Weights of a small mixture-of-experts language model, trained from scratch on English Wikipedia.
Size: 8 layers, width 384, vocabulary 32768, 81.9M parameters.
Below are experts of layer 4 (counted from 0) of a mixture-of-experts language model. Rows are named router (the router's row for the expert), gate (a neuron's input weights, with its number), up (a neuron's input weights, with its number) and show model dimensions 0-47. Each number is 128 + 24 x the weight over its row's rms, rounded and kept within 0 to 255. Numbers have three digits each.
After each expert's rows: "mostly gets" lists some tokens that are sent to it at least half of the time; "comes after" lists some tokens at least twice as common just before its tokens as in all text. This comes from a sample of Wikipedia text that the model never trained on. Tokens count by the router's weight.

# expert 20
router:133105149138097141103139134122173148124162096083122129127119140165191152140127114106119087164159126116104147137143117135128146091179113121157113
gate0:137059105094132144107117143144158143099143137167109070163112183148139130131136128130133108153149121101085105160168090142155109154124140150145136
up0:157072138137144158104151145131162166113120145143136069152108170142157110126160116122148082142139110128089106152149119110164089159117146146136106
gate1:132147178154158135127085141117137159171133132112151122136119144113143133110155119165096116120104094157128139139156136134122108092099128093109149
up1:122137166154150179140123143157119190143131129118142164169122133091132130101150149138118176180066080126116127184151135120100089112116131118110150
gate2:086154065135107136152106132170160118094171095166110147120105146143123127144136141137112094135129163154123092145123099129138100154165102125153093
up2:094127078125120117135120133173159109120150114137113127121123120132129171146114137104105160127123148135085078143130107120152134132186088139157120
gate3:094167143101150081094111121108112135140114118164128116132121110106156092133127121139137153142149176106083120175156114134119150151137126125107108
up3:074146136101156081104121121133095168140121127135114126146114105098151108148126121133127159164138165110080090141143112140127163135167138132114110
mostly gets: " took", " get", " tells", " make", " gave", " find"
comes after: " to", " he", " and", " not", " they", " who"

# expert 12
router:132166099094123113115118093144125184085132164106128124108170168115132150119139129151121129129134121082128105101108110093116129092123110133154077
gate1:097164107140149107117133128118111118116131164180096099161091111124160132090124131129114135134163098109162137119149156144164098125176091112165116
up1:084158108140115123141098128135097115112115177183108113162104122123128150077122143147114126152174084125162151103142129157128125121138094104157139
gate2:103133123045120143141098115079124159126128162134133166153096138095159099094149136122085161160092124128131129171122137159166073119127111223127104
up2:093140142048142156141106115089128146104154146126154129147101139108165117104159121136111113127114142125128096163114139144117109134127112213094101
gate3:134131163109143107109118115131118099144105125158107092117113176112094127121102091113131159101143170126148122142163124093141100121125130129164092
up3:127121164108135119103095135111129086112113116134095087099100178130106136161090123111138142111131141152126117141182148097132075109116139135156096
gate4:128079146149132151126137142150112119122104164137117140153108175158151110093102122105127157178113109172123085096156092085122144107112138122169110
up4:136097150153144122126140149146131128127121139152119124170112178129138116108116116091108173174092103154106089084140084103096126096103153081143129
mostly gets: " Coordinates", " Genus", " Phylum", " UTC", "DST", "born"
comes after: " (", ":", "″", " /", " Born", "("

# expert 16
router:173152082105094152067112114155148141120141116077126156103156171114130112127178095130139107164126112109161139131122131109073128110083090136141095
gate0:126129138131129134119117109098147090122131146121123119115117108092136106136108133150104148127116126112124129152181143166113141156107117143174132
up0:145109131097119148135122083080130099134123173113155098132162126143166121142111082144122157148120166133145148138163171141132135153135124141173168
gate1:181156122188096120122153107115163108134153059151116148094127155110144115117153094162120134149126120136193144126136159171129148122097140185110130
up1:149142135172113112134126137111129110123163138129145148114129147097129082122118144169152112137152088105162119148129132119143140148107132139145133
gate2:163148134130116142176104109128139175130135138096103158143144115141153110148098092113126104194146141154146145121127135146118120103127134073104128
up2:162163143089135119147103111120162160102108146106091128157112150158160119103100114124126128187139114111173162102162148137094127107113115121114146
gate3:158118125142115131096155107120133147123127150111165136132121144163125123107140106131130116158138180108118100125136124127137114155136132145139131
up3:148147107172136182117128102131123134132149139108177122081116113176131140112144097127113117158113181114112132106122105105156155161144155156120104
mostly gets: " Chief", " director", " assistant", " chief", " singer", " politician"
comes after: " a", " an", " his", "'s", "-", " first"

# expert 28
router:155135095120125143137126158141130131124165099089139116129175144169168138118178092109134111100105103122126103120172103086071139120156111129135109
gate0:139131080114135120164135164136136130116121136122141123115145120177174094081162145137091109163104115085155141089122163155138135174147102077139147
up0:141165127114155128134132142144132096142151132151141119088126164184103165112192163160117106169077105119119162117123140105129160140140091098122141
gate1:128059121145099102115122116106158104118121097121138142120116126133161133135158158152111167120142123150168123139122137156128189107139146166097072
up1:119072122116133111141120113141127089112145121109148115107147124114176132082128162154123141084130154135146128140129099144108180163133158135123065
gate2:114137152135166138105125083100161130125135109130159159174121104097117138074112102136129119182126130096114132122126139132118129132143142083111133
up2:141153175120171117113119118100168131133150104104159171129147153149124159108113141117132103166140123101116130142106148138139120116159159064101129
gate3:093156111136146152124095153140150112093125099146100142118131105159135107115153133161159110110119123102143138137079156098150122159112144104153133
up3:110122084126128143153099141164168100077159105148094143101141104151128136106117170167119111120152104090127088136093130081145100125103145115156125
mostly gets: " social", "able", " local", "ical", " small", " common"
comes after: " and", "-", " a", " of", " is", " be"

# expert 9
router:139135144105122163071122111127135152111146117100100151127166136102146117159131136127078121132140119115155108134122126110127135083110108165133100
gate1:171147093114133152134141082126109129170167123143091120108125099118134148094163160070173074145140135160114153111095089183075148126131124152104147
up1:192122074123122157139134099145130108173169083113093108110122124133120176112152148083168059130136134142122143130123113148042132132123106131131133
gate2:139133125144136116165120121133109108153125144076091160129108114150151171120119150113111085113111130112149101125116140086163170087141105076144146
up2:149141114160134088141109125126112103111112133091081129148118117151154150125139148113100072117134125088127140127149132110185136094154098087121173
gate3:120089117177116107132139095123100105158138125116153151112127140114172082128135101140113109183142138141141112118125106109134126125094105150171152
up3:135103126196126099121128100144101116147139096134119169134155157130158092143133113134106109189155161137126121121132107109139117121125114142171146
gate4:128147114158157104134072088101055151159118131157140111122131131128163103119121112115089190112153131114145113132125151129145108139097116115114114
up4:134169161183115149120128084071085171150119156184160108133159106097150112111147151121136129096148162155124119143129142128157117155075121101113117
mostly gets: "|", " |", " chronology"
comes after: "\n", " ", ")", " 0", " 1", " 2"

# expert 18
router:149122133098127171101129107118138139118153116085152112153183143167158102141152061123148108166117114086137154123132097128111138095105092112154137
gate0:099123167174169143132111123125102105170104135119104178107129123163063140131159154173142124129099149102107131100112142123111152089134176104128158
up0:093136137148145134117123157096119133159125133091098153125139116147131149126163150175158118097085123081138079126138152108132113070151155126114156
gate1:135116152151176167137141079127114130107082114065154117123157145090139126095089145158113111144124173153157130125146151140112095145085105111166131
up1:158083156146163152104131115137159137122100083104155094143115127118144151108128099126109137189165136156132115127159147138098117149105111154167159
gate2:130084136127132160141132096162082141094144135090126138154157099103193208119134117107142138063099144093144137116125143163109091170089143142135137
up2:146073140105144167132128114127134108109117121132152095130139140139144174125114112094177101123121176100132156147128185143105089177102136134110155
gate3:097150119128122139144094110119146116125158129085192109135125079183098126155122096146128159109139175120143163097165138167143142112117174103106151
up3:133161125165136139153094136139120126141159143093185101128101083164079168122128125146134130125132171125118143098157171143119134110098136118132146
mostly gets: " used", " released", " served", " played", " announced", " published"
comes after: " was", " to", " were", " he", " and", " also"

# expert 34
router:127118091146140154096152126115132119069148127082145126108141131131137151151155115149161075104125113098154129124137118095092120039148112132146076
gate1:149108087127121136137111078093105151125176151144091128119203134123072186151106147118151124143144147133123100144112122134150142134137110123132135
up1:150123077136138161113104062124099139136169142161112124127193143126098177164123135121101152148149156111135084150151122147170147113168100126145106
gate2:150173149175120124146142129154101094153128105119108137089131126163162120166151159139127183186106104100131150112124121127169086084095136171161121
up2:132178128156134139173112116160136095164138123127087120116127114120169127169129139126131188172141103079142147127149129133193082078121143161132113
gate3:102137140122133122150188150138136124136168163126174141102100152103151118143133130097128122163124089113155124099124069132128103108086165111106100
up3:112121101128152098110161147114142096093115200097162156093108143086164080130094118112116165145120118147130130151115106133135115141132099100117090
gate4:122098114155113146137138128132144150136103105129133108134127123109148083118088129132155222123131163121144103122152103128110128146106163142183118
up4:135072100153121121132155123125122146146103136141119121122139103067136115143092106146136215135118177099154101146127139097127121135112145127138125
mostly gets: "0", " 6", " 1", " 22", " 31", " 23"
comes after: " |", "–", ".", "|", ":", ";"

# expert 25
router:156111106102120131152130083142154177146128101111164155142146141140137156153148121138094074173172170100134094120136134125104156104106119123135130
gate1:141126059149142110127155164117144108144130066115136177128126139156139090116105130125118090134111112157122136104204139105133108106100119162147143
up1:139125078137139128119184152137122129132165127150139171133118129111128091128108123118151106126148110127130125131204124109174102119119130159129134
gate2:124101118156116129152126117096119123147129130158174146134117104097121176114142158107071175123113155111158148139144133142142117140133151136134131
up2:115085141160111142154133115141117102138138128136165143106096112127141165109138125117079159166133133099127157117121148125111123146165118147146149
gate3:169143163156148122097091139115164089166177127129123147164126123153140105160087136115118120118097148106146158163142143096112144151129124114111116
up3:153148149135133115127113145098123084158187119111115107161136132170128106168080124133104075125081138115157131139168156126101150147141130116132131
gate4:174116098115124127149078082146063117157133118132120110141130113116131130084099109148122156079100131105126128119121129124134112133142095112106132
up4:159122104109121131153072096113056113137132096114134106138111152098151110060122103147138109059133140120116121135116120167133125115141103106109160
mostly gets: " his", " its", " their", " this", " her", " these"
comes after: " of", " in", " to", ".", " with", " for"

# expert 39
router:120121120119104154104143119129130121089144134123147137128144110119169133125128088113127083121145153139077128129092115118151147086107092119137110
gate1:181131131160123143119139111126147086126119157121150129148147128116140139088130109128149102134081163091088158126102152124144117121177098113105101
up1:176128144151163102112109115122169092120118142089141142160147141103131109110099149106156112152113169096090133084099118112129092151203093110124123
gate2:099100131133129137096119139123121092133109134156079155129151168133117131101125140128113127173106122133145095132130121118111113149131155169124132
up2:116133145145134120075119106071118116105100107127120152137127132135077128122093149123138098185112129136137097134094148115112085144111153163108100
gate3:135163116143136167125107080129099153143140173105118153130136125109137175132101097118126127136135129114157122143168118142096156095129184150142102
up3:143150109170113206108113103138092181137162163097120153153119126091121165116109099089125126125101110138115125128164125117090162122161156135132073
gate4:137132087171164121099135097134102166108153124094135158155114097099142106132150083115094081117105163136104154151140107147207132137107132101102160
up4:140127123175169105108123096148111173104163132104128176151126097128138132094195119118102079120112148135091131151139101140180147163112154121096150
mostly gets: " 2012", " 2019", " 2017", " 2011", " 2022", " 2010"
comes after: "–", ",", " in", " (", "|", " In"

# expert 5
router:113143094102131149101167082146133155095120146115134147098131113151131119157121104125125153164128127116128119119151095120061095111143113156138082
gate0:141134120130111152085137135100112133122140131151151140129105138140140180163121096113161114150109128128120144123109111124090108128188141122075105
up0:134129102142127146073141148107092118168143147125135164130120172114150142146117095125146124131109125132126134117113111138081131142179130135089078
gate1:103136117130150120093119113104140139181150100147144167147071136040187116135100080142112141148120102146157136121178174103119096112131110143137089
up1:097161124135154122111100150136132112176154130157115172097087179061161104148109088151118124156103097149167137104157111069146085106131097145134118
gate2:128111156115128128085157127169136135113129118099125151142128125155149137125147126123109151144122128145120126060202168120139120128110116132113131
up2:152102162111142140097147147156115157139168131106145125115109167131151151150155145126093127149150146128086110066160130133144118133124136158111100
gate3:148140115154139139115130109118110172129116125080111155093156059103100150138174133134113129151124125104134109125189130150120143147110134141112116
up3:152146090137134153111103123146105150119115109063131161096126066107096150128160132132116143121110126139170102137165125155119151137130110157117119
mostly gets: " MPC", " JPL", "|---|---|---|---|---|", " Coordinates", " Total", "|---|---|---|"
comes after: "-", "|", "\n", "==", ":", "==="

# expert 13
router:148120149121134165088123092121128148092112144143124108144148132114122099115144116163126080132150137131136113143133161149127125120155118126181108
gate0:122058135132146147148101132121150111138159165123108166170123151149127145126094130107139115150136137147102123148099120105112093126095129113115097
up0:102082113111164122169117139130133131106122160103113152143143152142157149118120105155157137128140109144102146139115117107128088118098137077106102
gate1:106084094124136105161111092174083125114138086161106154114143155134141159139157155140126131143128062146172113077182133122179082125067120088147125
up1:101083112146139124145133104147078105099143131161129143118141100107135139146141130095110149152155128116136147094116145103132147136122119095155139
gate2:149153174128096155119145123120101144114149128181108155118184153128142099140131088143136128113126144149167125072112172145181160101142169126182173
up2:153144163101119184127132156110118110111169126114109126158188145137172103124126063104158112114091111121135096128137158150114160136153177124177155
gate3:121139112114181121134148142117140099132102146138136121138146084088121120167114128101135135125136180077117129148096121175152134121150116150179106
up3:124146100106135104139164156130126122129095140164136108146136114080162136152118130121139126116128167091106119141102109147191139153128127160136109
mostly gets: " Carmen", " Matt", " Hess", " Julian", " Nik", " Fris"
comes after: ",", "-", ":", "|", " \"", " of"

# expert 35
router:129141077136132153104140123163114136144140096112131136119165153115157154130132104132137128144167148143112134123147104094109144086148088131153076
gate0:113138138119130078139161106147120130129131077102139169130146154129135163126137149094161135149121129125123083132155135130130137166119167135132136
up0:115130115127134121146161100149128147107136067089126150136152149158094143152123149098162121148171170117132087113156141142127111170116174115100147
gate1:107126093113140131140146128191123136194113113156124167136135106100157152124121163142104159117150110118158124153153130129136134126155113142130153
up1:086142106119121130150133136202114158163153136134135203150132090117143174119133166121109159127162103130160111145177100130152155131117111104164124
gate2:114129092113138137153092083148123117185117116131129145081169159101137121125095128128179109145135142111093138149142121135104150160119118134106141
up2:126153086110145147145110107160144117169118137121125130088164110124140118111120117163192144109122119117109148148151109107085131158119148128107110
gate3:078109145092130141115114116140111089100154153129149139126127126145138129160156124120117144137100106167156139135117116102107111168115144131176141
up3:106136138084114146140139098142127090170188160157147122137154130160158135175122104131131103118108125163182146139120118099118095153122164113169112
mostly gets: " players", " population", " groups", " health", " system", " land"
comes after: " the", " a", "'s", " his", " The", " their"

# expert 14
router:170158132125118123050158107098116157097143115065164139112164150120136120154140108124121112122103112129090146115086133087082143095161132112115105
gate0:081132081116100138127134132127134155113148077087094144126116114143142152103082143121144111136122196136116094121114165125133170094148124149140105
up0:114105098108143119141141124139147140123140126100084126071124096133144139127106154132102151167119186124102123143140138160127158094123132144127112
gate1:147181160112113166135125137176104117131113111169140153141123138098143133116124069123145098122160105088155118144161124144071118135104099082120135
up1:168169158155115172143123161156110135132095107118143136124126127109150123147107096137148107150150100100131143134141133168080116143132091086121138
gate2:108158154143126168162189129069129086112121143111136112120151114139130127121146111111080085114147127111123127129143184136145092080104143122121109
up2:090152128158122149133159124040104114121131142143120111134148088122114102147129106104080073147128120109141131142151153140179124109111123121137131
gate3:162113152096131164165168117100145094133141190118129066106140136118144174145114141105126118155158143136109124142114144146080151087124160108145113
up3:165147123104179173172160083108115095118144141140128078069130137131125162158170148088140149144154126157118136111146147153095149103128142132146093
mostly gets: " —;", " Nominated", " Spacewatch", " Swing", "----", " TBA"
comes after: " |", ";", " (", " -", " –", ":"

# expert 31
router:143137090124109158084155111143126156128145117124132141131174149130146135126150154157107105128103122130103149133128140095100128090150123117169120
gate1:156076125087133135130159146161116127150146120113127094135133103125146132113121134147115155139121138079104140121127113131094113106079141130121169
up1:143107131086141145115149138147111136104141151119131123142117124114101121113087125144156131141123162059119126125107120102089125126148131100105183
gate2:136090120140140080128155122141124164105124128140124107130188146151117137111154135130148146152124154119127122125135145135157158124159101140129126
up2:133086083145125080138158126135103134111101111140131110140180177149119127106132136133099121155168130119140104139124148134137171138157092157138110
gate3:131095133121119130096146125147158114101135159160121117150138162118164167110092125088141119139148104126108097115137106126160125150088119101105144
up3:146128109144112142105135110148140137127071169160110128125119156125148181098144147109159121139161106095116123135102130121167148154094109140159133
gate4:121142116140154128136125145138142094109137155100132142091108143141123132124117158136193183151139167126145161113119106102087143090142150136114116
up4:128139143112142114111113114152141115096138167084122125090130143157175145095128124153179156122110177143118107128101150123103124113134131149122115
mostly gets: " and", " or", " but", " &", " who", " which"
comes after: ",", " and", " well", "),", " along", "\","

# expert 23
router:106138068136119147103161096098177135121129115118127153165139153089168167095136083105157115183115137132168103158110161089096133101120105116132099
gate1:055149128149160169121112157117139091124133115154101157123112151118132123127171111141141132135116130116113078121122122140116108096123124113064137
up1:077167153140157178074124112109158123102134102154126140142123140112166118131160116144135122137144152127107091112090125112099115101139109121094162
gate2:093137100150123097122099129142164148094122158106138129133114113111109156168116098182114127135141098157133122154170124090062146123146123110089135
up2:119119103177136112129101125125132163095084141123133160151100129126102172138097075163095108173135144130087108149177168106070175121121088173137125
gate3:146114117135111164083127130091151134132094093156134146084112141132110157113141151155122125153090124138148138128137145128117125102070134079105054
up3:163132110118129191108164094131135150159110087090144141085121123114116128158132159126101135140098157170173124114164133140116137143091139117142096
gate4:122122196114104130124138147119110135140085121089136156163148170159120166105142093137143094128132121097123073125128133126130100158157146158133098
up4:114141157095135105109135115104122117134127109100150154177163169134136182084133098148133073157116137131121088135137125151161094150149115151125090
mostly gets: " first", " some", " most", " many", " second", " both"
comes after: " the", " of", " a", " with", " in", " and"

# expert 30
router:124125094120121132109138119118141150110152101099125138130123118110123121115159099136137103096133106096064132114113160112115151137175080131139092
gate1:158107140117171127109120119098155152197190093109099155151139154161129133095154108114145116128126137121123157154118123122138114129171105108100145
up1:149131111148149125122115114102118154197183101094125156153134118144127141121142102123140104148129119128149134146135102133128075118138107084077143
gate2:181102151141122128105140127172137148105123186125130133158107138120157178117108153143119143129127113101117124122101126141126114108115138109161090
up2:163088146167139147121152119164125134090137143155113127113112127151132176126110162135162140124143150126125094165086123131130097121121142103121057
gate3:159101146107087123107112092106170092125155128127104131087099132104154154111131126101144112134150076087108130132136143093163143124094099134174139
up3:160093126132141111112109139143159093118148121144095129107110118136121142109111125120126146163139103109080124120149148078195115122109107128139144
gate4:113146104107119160114116131098122115107094145129132118129168132153093120113163093112140110147114158110124083113125113133099152130099117134149088
up4:104129099118143164105119111108117110116098115120138128132163126158125126150150107120112123138115153079108088118125110153109164166067100152151084
mostly gets: " JPN", " JPL", " ESP", " RUS", " GER", " ENG"
comes after: " |", ";", " 1", ":", "|", " 0"

# expert 33
router:122114099123147135073129057126153145124163131093139108117154153113137121155164083095095119136108121135134126151130122085122156132142087126184126
gate1:112140100123130140130145119104141100156111117104111137155136164118122141140104102114137123148109154140132134128118120067122102154162084088172130
up1:142148120137131121138131136113110096124108117099109131155124127120110131112110077137133091135121162135143122146129124075125082116145091116139122
gate2:129124138127128141154124125089125099137116104097151101127136151129120187084107170141105139145203074150114123115113136154166099131121124117134165
up2:111137146110146123139114102090150116133144107102124108119137168122106224098123145151086138136187077131129104107133130150179114125115138133127147
gate3:126140131076137109114141082103139114086130185149121159115109130115137132125144129118117138123118119158108139137132124113075111127116146096138159
up3:148126125093128126132142083116138107107124181139124147119135124132147137143155128112112140119113094128119142130146135124102083114123141097141123
gate4:134124100103116091137147110099109113126121131107120129140151160156104081112117155119090110090147119144087122165149145155125110107123126087108119
up4:121104126114137101135149099075120113113121146099136111132136136143127091128143130119114082081160092168079118175162109164110091105125147107108140
mostly gets: "==", " ==", "===", "\n", "====", "====="
comes after: "\n", ".", " |", "==", ")", " ="

# expert 8
router:144150147113110153103120095126124140117149112100114114154144113157118110088143071130105069135151096101119133164085136101112136113146116122162145
gate0:139100107149114102092063156131142133077089083148156107123129086107121137078152104159157109089084136124096169124089149142129133136097140155148112
up0:132123132117112084095089160142167153135053118149153102119153135129121133113203132166183135130108144124137115107160160185135152136081138146134110
gate1:122136109095089128157122138152110145123142113120115155085130110188153127125142097115125122133161118165157093112170104110095136148112123111099136
up1:116119131122080118146093128097104117128108105135113144089144109172133145119136124139128116165178115156147082131149097129044113146129102089146161
gate2:129098111110146149094135055093133137141153088124156130125118111113029139124125087129130099075147098110132074136111113117139097120090188160107125
up2:157113146116123170096121058099150158142164110110127169121130141097077094108154098138100096077149107119157087146106116117157124122095159154118140
gate3:080082130099139091167139032135122104131121159136122113100108121101183162145128142146141107079102112119164084108111157131135161188150148058131122
up3:101102127075100107159146064134106070119117145131125108152138130118163143148129142137167102083095105115166085118151141159157143153169114119165125
mostly gets: " Robert", " Richard", " Harriet", " Ricky", " Joe", " Charles"
comes after: ",", " of", " by", " in", ":", " and"

# expert 24
router:129134103098126157062118156140134105140137096094119120116142138140177120098125122172107104110105088164140129137105118132149157078140096105157172
gate0:153109095126143164126131086142116151127075105129125111117146120099102140123082150174134149164132124105144139107135111155095124124092125131131098
up0:174143151144150154121128065138154131135123100130160113139144102126105150107112098165135144165107146112129159110120106161088110122096124132129117
gate1:134126159107121170128141122099149135126138144106140144112156123145129073159118110148133125131135133130099119131136101097111110086116165106131162
up1:128130117155109140148128139104151137135146126162106135069158085130164120150143127140114129159110120157099140111145070100115143122157153093147179
gate2:158134129049105117132106180160110147162132131084118128094113061099134131123127089159136118125109173141149136149132117085162157118150113103140168
up2:148106162055129123117119159160136139150118121069107117106125117123131118109152098136117161157120142170145129159121111114085131113098120109121180
gate3:105101081106110099101136125133141160125131106093120133144128119160088154072119164121118149123118130133121112113133127142150142119159125128134178
up3:129136110121119064121142122142156185113137084083110108122139158117097155074145142119111157143152129097116094127130125152126143114151123115113121
mostly gets: " \"", " “", " '", "-", "—", " "
comes after: "\n", "\n ", " al", " non", "\n   ", " re"

# expert 4
router:123134069099114183069146091120162152099136119112156132139155122116136127124143124145103133145104124135097109137132125125151132125130116142151101
gate0:139111088171137124140130147162129106110152156089139150141105092143153145142114108139144167132138158156135106124180119109149148168070141121149148
up0:115111123170123112149105123158137102111155176081129133146104102157153152148138128126128119145153124150123094121161131114146170160101144136129142
gate1:152108120078159162167140146157153130074120119130110126155108083106136133130156114144146132108146133124158130107131146170129124125146154166139096
up1:183127102089148142133144108131132125081122112116124156146147107133150115159142100136088105102125146110119137123133116162136126127141134149154091
gate2:104165089115158197123161116123163119081120120138156125128099144104150128138117141150139106146144126131117066115109128078086093151146111178166142
up2:067125096116150156153168125101144154109142071141170145111099169150146119145097128111150103131156108112122079131137088088118088144136092165140112
gate3:105138137141142120154168158156142099157137098159134124181162136147151113141141161122102065153141068158085106131097099077134119124114088107161090
up3:114142115120119124161147154161126093146131079164107113163154121121145120123120170110124095110143052165070105109116099060136083114154100132152090
mostly gets: " Carolina", " Maryland", " California", " Illinois", " Massachusetts", " Pennsylvania"
comes after: " the", " The", "The", " United", " New", "the"

# expert 22
router:125152132111117127123154127156119152147120068100135170130147156105132133131156121124122100122121111116129135129113134087115136105157088108114072
gate1:147143092153124130131113097161089116110105144112086105117122149158126156142125148139100148105110128153114110170066109152147144116108098122142127
up1:126146124165117130121126094142095115101098148088125126136137139163126131116134144123134125128133111138100090176113112171147132159096085113146146
gate2:113111126123151109127149152112177175100099079163144107101119132108155080132124117149106097152140169113150140108125130128096125162105107116135111
up2:131092120145136101100127135129161149120125082170156123097141144129116120126132090142124128142136133110151119105097087110117112158120103130162143
gate3:151142136164117120150101116111155124137134123080161152165105118160115109132186094150117144150121176136131127082126146081100100104108145166116116
up3:157137149146118137131132106118142157135131123070148168193125143139165083124147111133114140122113182117147149100115133097087136135097136196097106
gate4:088132135132141134132103120119112134150048147113096155105142183107187110108104129135183142152133103164135143149153136163065085108116140147135137
up4:113128146107149134109088113114149151160077131116104157090136151098156145141108125146155131180106116150101144107126104153094129129103102133100144
mostly gets: "%", "%;", " percent", " \\", "%)", " $\\"
comes after: " ", " 0", "1", ")", "0", "2"

# expert 2
router:144134129108109156034145144115165139097102108129175183139149139112145098118112090140141157128116142108162109126145169120099125087156114151116119
gate0:133136152114138121103153122106166120098105139106113139147142170120110102112147158119139121118149140117149144147160101121153101144103082160085133
up0:135116172146121134127186108125175140116173115102106122141173165114071102122130163122113131116151116130134125155132088115144104138095118152140112
gate1:159112087131136104117174183096126116128106154082124122105108112133109112119140115095119115119121102140126087137144086127140127135114120137156103
up1:156144138106170141131183148076112121116116144094129120096140109149084145089120142081140132150143123125158091132134106113133126126115132136147119
gate2:175107113106136148121121131119127130150125146134171123134123116132116187084165114131107139117086132154113105161100152172125129094168122158091116
up2:175089090115133153096137128115140137147117120109162120107120123159115118074144119114102148117090137170128138137100158195109131073173074134106126
gate3:144115136116132146119121146143177134138132139100137157129111129169148133147129104107106088141146146125117168106123087167100140129136142147090177
up3:150115132163149124137158147119163150123119140127150168129128149147159140147117102113091115154123147116123178095117098156113156104140154134106214
mostly gets: " (", " (\"", "(", " (/", "://", " (#"
comes after: "\n", "\"", " /", " =", "W", " m"

# expert 17
router:177141073137101125071107111134129173100128098115147125128140137128146145106145138121104125130115124133113137112124139117151123063123132106124136
gate0:097114088093124115093141126128133127161128147108125106121096114148148120140124140127128129132125171125115111113163133066159127106145142107131171
up0:094077075106124127107134152120107140163158140109158114121097090108147121146132103126131138112128148156100104113151113106150122094138152099098171
gate1:152125119120124092123151106134135163135126113126123123135148122153147109105174172145092185102130153163128130160147135102186156113097106126127098
up1:137159111111140108124169108125132146103103100114139144123130150131097097119143137124129186118095151130149125148144130132155186100105121143131109
gate2:137080175110124175152135101139122101062101117108149159110161113103111111128082081135108123149079156119104132143155185087119107132127130139126102
up2:152109193126141157146111127104138138099114073135118172119111115092117118141096097118096149155096147116111123088134123104135098129089117100144146
gate3:152093117111153092102098142109135120102147146176152079165126114082080110162116157122099091152094114126148124089095124165113134125173129147099167
up3:116093116117143082104131133130126127110166143194142108142127108075116080171105160133121103189119129146149155079113114120124153142211116161108150
mostly gets: " Succeeded", " ±%", "----", " Candidate", " Votes", " %"
comes after: " |", "|", ";", " No", "|---|---|---|", " \\"

# expert 19
router:156141106127078114060138090157120130126132089120122126135148139139108122096119127103123085116148125123114081119105184145126149104163085144170165
gate0:112109095127155150116158136143148146092148132146121128098146201147130124163131129175173133144123114125147106084116138118182119118101121150145116
up0:115113102120138116098116148127167146094117122126140136113127184133135129145106118151148168164127123129156104085121120139157163122111113145148118
gate1:135110105117124109075132136071164136102133152159127130126181101147108149110154111149116106120145150145116140140111103138120131133110131117141150
up1:144102091133126123087117093083137153072151131148118101142187108153109163106162116132129108130134155121098170162139118098130136126106142076118142
gate2:140123137126139134139125120123090139110154157129101170086126094173143149161147116134135112187124111161162097152154140142155150155125127154144128
up2:172096132114128147135142111137114123107123152103129180094152139165136123132143168130133108163166121114145102122171160137185148125120134202131141
gate3:112103175128125136111128131101153165133114156080159152125155134138134220158166135116171175137125145114166093141152121133138123108071149114089146
up3:144133172110151106110102152131134137128125149101129109115135150145117224130139126132175173162117148129155122128148121123096140140102154114126203
mostly gets: " he", " He", " she", " by", " has", " have"
comes after: ",", ".", " that", " where", " which", " he"